Below are experts of layer 2 (counted from 0) of a mixture-of-experts language model. Rows are named router (the router's row for the expert), down (a neuron's output weights, with its number) and show model dimensions 0-95. Each number is 200 + 30 x the weight over its row's rms, rounded and kept within 0 to 999.
Before each expert's rows: a language model's description of what the expert responds to. This comes from a sample of Wikipedia text that the model never trained on.

# expert 21
What it handles: Verb and noun stems
router,213,184,211,215,187,222,220,217,240,180,248,194,183,179,215,159,233,198,206,229,211,231,193,239,208,259,232,202,208,181,178,234,199,201,203,206,270,254,206,174,200,219,225,196,232,173,218,181,187,168,221,178,199,215,199,155,227,150,144,190,219,160,193,184,242,174,184,244,154,174,228,237,190,219,176,191,226,220,280,212,261,216,140,194,207,167,264,198,236,230,214,184,162,242,237,251
down5,129,171,223,191,231,179,181,179,177,198,225,251,243,175,207,217,175,190,224,176,205,182,223,219,210,167,210,146,227,154,163,218,219,245,163,177,241,180,251,212,211,202,186,237,190,179,207,247,212,212,210,207,211,262,225,206,214,239,196,190,216,196,222,245,222,176,219,236,241,179,177,254,201,148,206,218,234,202,232,200,199,134,198,184,218,271,181,229,152,248,126,207,177,212,175,210

# expert 2
What it handles: Word-initial capital letters
router,214,236,210,210,152,186,201,233,217,204,199,221,219,186,223,222,191,185,259,236,216,207,253,259,250,223,257,186,200,230,220,161,172,231,239,144,228,253,261,167,175,162,207,156,202,213,238,202,185,163,248,147,194,190,259,187,192,177,171,196,237,215,253,165,205,164,221,240,207,188,186,213,225,216,175,230,157,181,221,203,184,186,176,168,180,239,192,247,236,192,208,212,174,169,165,195
down0,195,231,168,180,162,217,234,218,164,154,179,251,176,160,227,198,193,193,177,222,186,243,171,210,202,174,222,195,215,180,167,210,209,175,264,219,154,216,170,217,199,182,245,174,128,212,215,190,213,199,201,194,157,172,121,198,205,139,181,224,191,165,205,189,165,208,193,207,206,196,242,163,167,170,208,164,255,227,229,197,128,201,181,165,175,151,219,167,229,207,269,221,233,177,180,197

# expert 53
What it handles: Month names and date commas
router,198,201,256,192,168,222,212,227,262,220,185,172,171,217,219,197,220,199,170,192,230,171,199,255,207,196,234,189,215,203,210,173,141,197,243,130,258,251,244,220,207,201,216,229,235,155,266,185,227,216,226,158,221,207,218,202,196,163,205,211,223,126,193,205,196,158,201,209,173,220,234,206,213,265,158,184,167,211,202,153,226,216,175,191,178,155,183,189,233,171,184,190,145,156,184,192
down12,176,218,192,208,185,171,158,176,179,227,212,179,196,215,288,194,176,178,234,162,153,216,209,226,259,253,144,203,205,239,199,205,180,218,166,226,167,168,154,153,230,178,228,220,146,220,218,190,233,187,155,172,202,193,206,169,218,184,185,154,174,231,206,173,194,197,209,225,203,234,150,199,204,209,210,163,184,204,175,238,200,198,225,260,181,271,259,200,213,239,190,191,233,194,255,230

# expert 9
What it handles: Auxiliaries and degree words
router,231,238,245,161,177,217,229,247,230,184,209,180,146,149,197,205,223,186,206,224,208,224,219,187,267,249,212,190,223,199,212,152,158,223,232,219,247,217,244,206,237,223,193,225,225,176,256,165,261,172,240,171,198,192,220,192,225,137,135,193,232,192,169,188,236,197,214,230,170,236,191,238,243,201,168,164,224,145,208,197,218,203,213,204,183,186,193,197,241,175,225,212,191,175,146,194
down1,181,191,212,211,237,190,180,216,209,97,231,174,207,240,199,184,219,156,180,175,218,139,197,213,146,194,184,194,200,188,180,181,255,216,191,153,187,163,157,185,211,267,184,201,213,191,159,150,140,204,166,254,218,182,150,251,212,202,184,236,215,222,220,198,228,219,157,206,236,179,139,176,198,197,194,200,191,208,184,198,131,193,226,195,238,173,203,188,188,202,200,197,138,202,172,228

# expert 29
What it handles: Prepositions before noun phrases
router,210,234,200,190,170,198,226,225,194,192,244,139,156,222,199,168,171,177,212,241,171,200,191,215,249,212,239,145,217,216,236,222,199,230,202,146,218,219,190,157,234,163,209,227,190,225,282,210,227,190,211,175,188,162,252,229,221,199,206,228,222,188,186,170,160,190,190,216,190,210,181,192,253,251,173,167,188,166,216,147,227,188,167,167,236,216,260,262,258,163,225,190,190,179,209,222
down0,133,211,156,193,180,187,203,183,220,161,277,172,171,209,140,167,182,226,188,215,238,195,146,219,209,171,208,198,186,204,213,176,252,180,194,187,174,228,160,126,250,221,198,234,253,182,211,180,209,215,159,210,201,216,112,177,206,235,212,201,191,232,216,193,209,227,213,195,167,259,207,200,202,182,237,225,183,220,238,153,207,187,189,176,206,217,169,189,235,153,208,228,158,154,183,224

# expert 0
What it handles: Word-final suffix pieces
router,243,227,220,184,178,233,207,213,210,159,225,140,142,239,209,224,187,154,228,225,229,154,189,185,206,208,226,150,173,204,259,158,219,196,203,189,224,223,169,224,190,231,188,184,190,174,210,118,203,197,193,170,226,160,191,239,192,198,160,201,231,178,200,177,206,196,220,234,221,145,201,199,239,273,189,159,153,199,195,132,218,175,203,171,209,193,211,205,205,165,203,178,159,129,177,231
down1,185,242,172,177,219,182,167,170,202,255,177,173,193,181,210,176,189,223,191,218,167,170,240,191,209,133,159,168,180,230,156,246,171,164,157,186,218,216,199,214,190,229,175,193,219,259,210,190,237,208,253,178,163,200,249,201,281,186,166,201,161,212,206,197,207,181,162,203,199,237,252,165,228,188,216,236,224,252,207,177,201,235,164,228,202,203,219,226,229,247,198,204,204,283,168,198

# expert 31
What it handles: Digits in numbers
router,233,208,161,202,206,214,214,206,222,185,229,194,186,219,227,241,177,176,211,239,213,173,245,200,218,220,240,126,184,240,201,208,223,226,207,162,216,255,266,153,190,239,237,180,200,191,254,179,192,211,236,184,210,161,214,209,248,144,196,193,220,144,168,166,235,231,201,234,168,221,200,212,207,292,157,160,173,219,227,173,220,196,207,194,235,220,176,198,209,202,207,163,160,169,148,219
down1,195,227,165,156,219,160,186,168,155,149,189,269,137,205,215,191,201,183,183,192,217,193,148,143,158,185,190,179,221,237,191,197,161,161,192,200,204,198,170,156,226,245,218,216,193,225,234,185,187,177,196,223,192,211,150,193,190,175,169,169,148,171,253,203,220,190,220,200,187,182,253,178,176,172,201,192,224,217,249,213,196,202,161,135,232,160,166,204,185,161,213,217,222,269,151,167

# expert 23
What it handles: Two-digit number pieces
router,230,212,239,198,208,197,237,215,215,197,221,207,196,210,219,212,210,180,205,279,208,179,287,190,195,214,245,158,227,217,229,242,188,192,194,152,252,201,242,175,169,222,215,170,197,204,216,172,199,219,267,185,180,160,213,221,245,173,175,199,203,133,205,172,204,178,216,218,164,185,216,259,250,248,155,158,153,196,230,159,200,180,233,184,194,242,214,172,190,195,262,164,191,197,173,214
down0,167,178,252,189,186,197,162,189,193,218,217,205,187,228,188,155,175,269,185,173,213,239,229,203,200,219,213,161,130,237,213,195,194,246,185,216,239,265,201,200,229,197,175,166,186,214,188,193,193,168,246,229,248,207,180,150,199,221,194,177,131,138,183,242,209,207,219,196,167,190,255,193,254,169,255,240,195,203,215,177,251,188,167,214,245,180,169,204,183,176,204,243,170,195,221,173

# expert 30
What it handles: Latinate prefixes, word starts
router,192,229,222,129,151,233,234,246,239,187,223,217,176,156,216,198,224,200,172,246,216,202,223,213,214,241,233,185,221,226,248,201,181,204,194,192,184,219,251,199,280,198,220,187,257,163,232,165,221,152,189,213,206,209,208,181,191,180,177,205,293,159,175,181,217,215,169,204,185,200,181,200,222,263,164,177,202,162,194,201,204,229,167,238,179,222,234,215,208,207,211,149,181,177,168,255
down0,210,217,217,247,187,217,203,199,250,225,198,152,221,184,186,198,198,194,212,257,256,156,123,222,189,219,220,160,189,247,186,191,227,183,219,193,192,231,224,239,197,149,182,169,225,190,154,196,166,192,175,197,216,236,210,202,238,217,226,157,260,183,229,235,237,222,148,241,254,211,188,160,203,214,247,223,168,206,192,205,227,228,135,218,188,259,158,180,191,212,169,153,222,191,224,212

# expert 40
What it handles: Months and time words
router,175,216,207,191,189,242,230,206,254,222,230,194,200,192,190,193,217,204,184,198,186,224,252,226,224,215,216,188,208,208,228,168,191,235,221,162,275,276,247,200,218,165,213,190,216,180,209,119,255,166,204,142,207,195,178,225,220,162,128,181,225,180,209,189,213,208,198,209,185,207,269,217,269,230,170,163,176,196,216,163,198,187,202,207,213,157,251,198,224,214,203,216,131,191,197,216
down1,155,177,200,167,239,232,190,174,134,203,192,112,230,168,178,198,218,193,198,199,158,154,167,201,184,220,245,196,189,221,212,179,204,235,194,234,169,203,185,156,209,196,184,226,176,203,232,275,217,198,195,207,212,250,175,221,224,158,201,151,200,203,197,164,250,172,194,186,162,216,158,162,193,181,161,274,192,157,216,187,212,152,179,153,237,168,225,168,200,204,177,187,182,206,243,161

# expert 36
What it handles: Geographic and material words
router,222,222,229,187,173,201,171,247,206,139,216,174,156,174,208,201,226,173,190,184,232,165,239,205,191,245,248,206,241,183,230,193,181,191,242,164,216,252,207,146,169,178,198,229,196,163,216,145,175,177,220,160,242,161,207,173,192,186,133,173,227,184,180,94,202,206,223,212,181,165,188,203,242,217,163,176,203,183,217,185,172,190,197,174,175,222,244,171,209,171,231,160,163,167,213,191
down0,207,153,233,200,193,226,183,168,185,211,174,160,126,201,169,168,173,215,232,208,248,169,227,134,182,193,146,248,203,178,200,232,197,162,241,241,157,206,203,216,183,251,245,223,209,225,184,194,234,233,164,203,154,234,225,286,204,176,233,177,209,233,214,214,196,179,184,232,234,170,168,240,187,235,182,222,238,229,204,178,209,199,235,247,217,181,225,194,164,160,220,185,225,226,195,214

# expert 49
What it handles: Verb endings -ed/-ing
router,256,248,241,174,216,203,187,238,226,179,239,184,161,221,212,162,183,138,250,242,175,111,229,226,192,219,259,170,234,222,196,185,213,263,194,166,206,206,226,178,190,213,214,181,190,182,184,120,222,208,232,187,250,193,171,200,248,173,176,196,201,176,210,201,191,165,224,209,226,172,219,224,174,224,184,161,163,196,219,189,200,137,195,155,185,178,208,238,205,165,191,216,182,184,163,222
down0,223,176,209,259,236,259,233,170,226,167,203,197,140,154,208,197,208,215,214,190,234,233,227,200,154,184,198,181,232,128,152,186,175,256,210,181,205,140,186,194,184,167,209,284,174,205,200,236,174,199,175,208,199,184,187,216,181,201,207,243,236,241,216,225,183,174,154,190,179,243,228,229,177,188,188,185,189,246,164,180,173,224,193,193,182,196,183,191,177,189,134,203,181,128,224,222

# expert 22
What it handles: Stat-table slashes, arrows
router,177,231,241,212,199,216,234,218,193,183,218,148,125,207,197,213,176,161,238,281,219,179,201,248,229,230,219,169,183,241,201,261,166,265,202,137,203,197,203,171,195,169,201,231,211,197,250,185,195,122,183,167,186,180,221,142,226,179,212,187,194,171,167,185,194,218,234,219,210,203,266,208,254,201,188,214,193,187,214,182,195,170,196,202,196,216,250,223,185,178,212,163,157,202,231,190
down0,196,230,181,180,190,246,163,211,202,216,230,208,239,230,166,213,154,202,226,179,192,220,178,153,250,167,182,192,215,156,215,213,204,237,195,198,224,199,120,182,236,207,235,225,224,217,233,182,230,211,158,210,232,281,185,200,229,205,223,232,194,217,188,277,183,110,197,169,181,219,209,247,208,203,191,147,225,178,177,164,234,214,190,205,222,222,222,152,219,198,219,129,196,192,204,192

# expert 32
What it handles: Coordinates and measurement units
router,232,204,246,203,194,198,173,228,233,210,207,197,177,150,208,169,167,199,233,198,238,169,263,255,195,231,260,197,180,236,214,204,162,221,214,170,226,226,227,177,196,217,182,172,173,183,182,187,184,201,234,201,191,202,242,198,218,162,218,184,187,145,164,174,214,232,255,177,177,206,202,184,225,274,200,156,156,163,232,161,179,171,180,185,146,169,219,215,222,157,204,145,139,218,139,205
down0,192,240,194,176,150,170,196,191,197,252,191,187,183,143,199,233,246,170,218,191,161,174,224,221,152,204,172,213,199,186,207,184,191,157,219,192,248,148,193,213,200,217,224,202,199,253,230,141,186,183,147,147,201,176,193,207,210,220,159,222,151,183,159,241,201,202,171,183,164,232,215,243,163,130,273,205,211,204,193,218,164,210,218,210,198,216,257,163,206,170,228,199,208,206,259,247

# expert 37
What it handles: Ch pieces, day numbers
router,217,201,285,222,175,271,235,237,201,182,201,179,195,223,229,226,205,137,205,248,224,190,227,208,218,192,245,181,188,206,221,249,187,191,235,216,220,236,231,131,203,173,206,199,209,185,210,193,235,198,198,170,248,177,231,190,280,193,154,209,204,185,220,142,175,124,222,218,154,201,233,213,238,209,139,206,153,185,242,197,203,185,183,227,189,201,197,165,213,210,226,189,202,181,179,218
down1,248,197,197,255,185,216,229,186,186,234,184,185,177,191,146,178,194,213,168,209,176,222,207,216,205,223,208,212,163,179,150,174,191,113,233,210,233,184,123,215,195,223,206,180,216,186,160,195,179,243,223,187,180,190,174,145,179,164,230,266,193,240,213,278,220,183,186,251,203,263,169,244,226,196,216,196,177,201,190,214,163,179,222,214,205,189,217,178,190,224,180,203,147,263,221,206

# expert 28
What it handles: Coordinates and Sub/Con
router,191,247,174,153,184,217,186,237,232,168,249,215,125,170,218,203,214,198,212,192,196,124,259,227,234,216,232,167,169,233,202,214,210,226,193,115,220,257,203,168,267,193,240,196,171,174,185,168,170,232,221,171,200,206,242,193,242,148,218,192,213,196,202,186,208,236,215,207,208,242,174,234,192,240,192,145,206,178,217,185,171,178,191,202,204,219,215,225,216,175,216,154,187,202,168,238
down0,181,230,245,223,203,196,214,224,185,191,239,221,279,226,225,192,179,207,152,134,206,156,159,219,188,156,186,244,189,237,130,205,190,223,245,219,175,167,213,229,192,166,167,234,216,222,221,219,205,179,196,196,208,246,187,166,199,242,235,114,173,139,223,218,146,205,230,208,184,175,220,219,253,187,193,184,187,225,214,205,159,248,218,216,196,223,201,218,167,212,181,213,227,213,167,224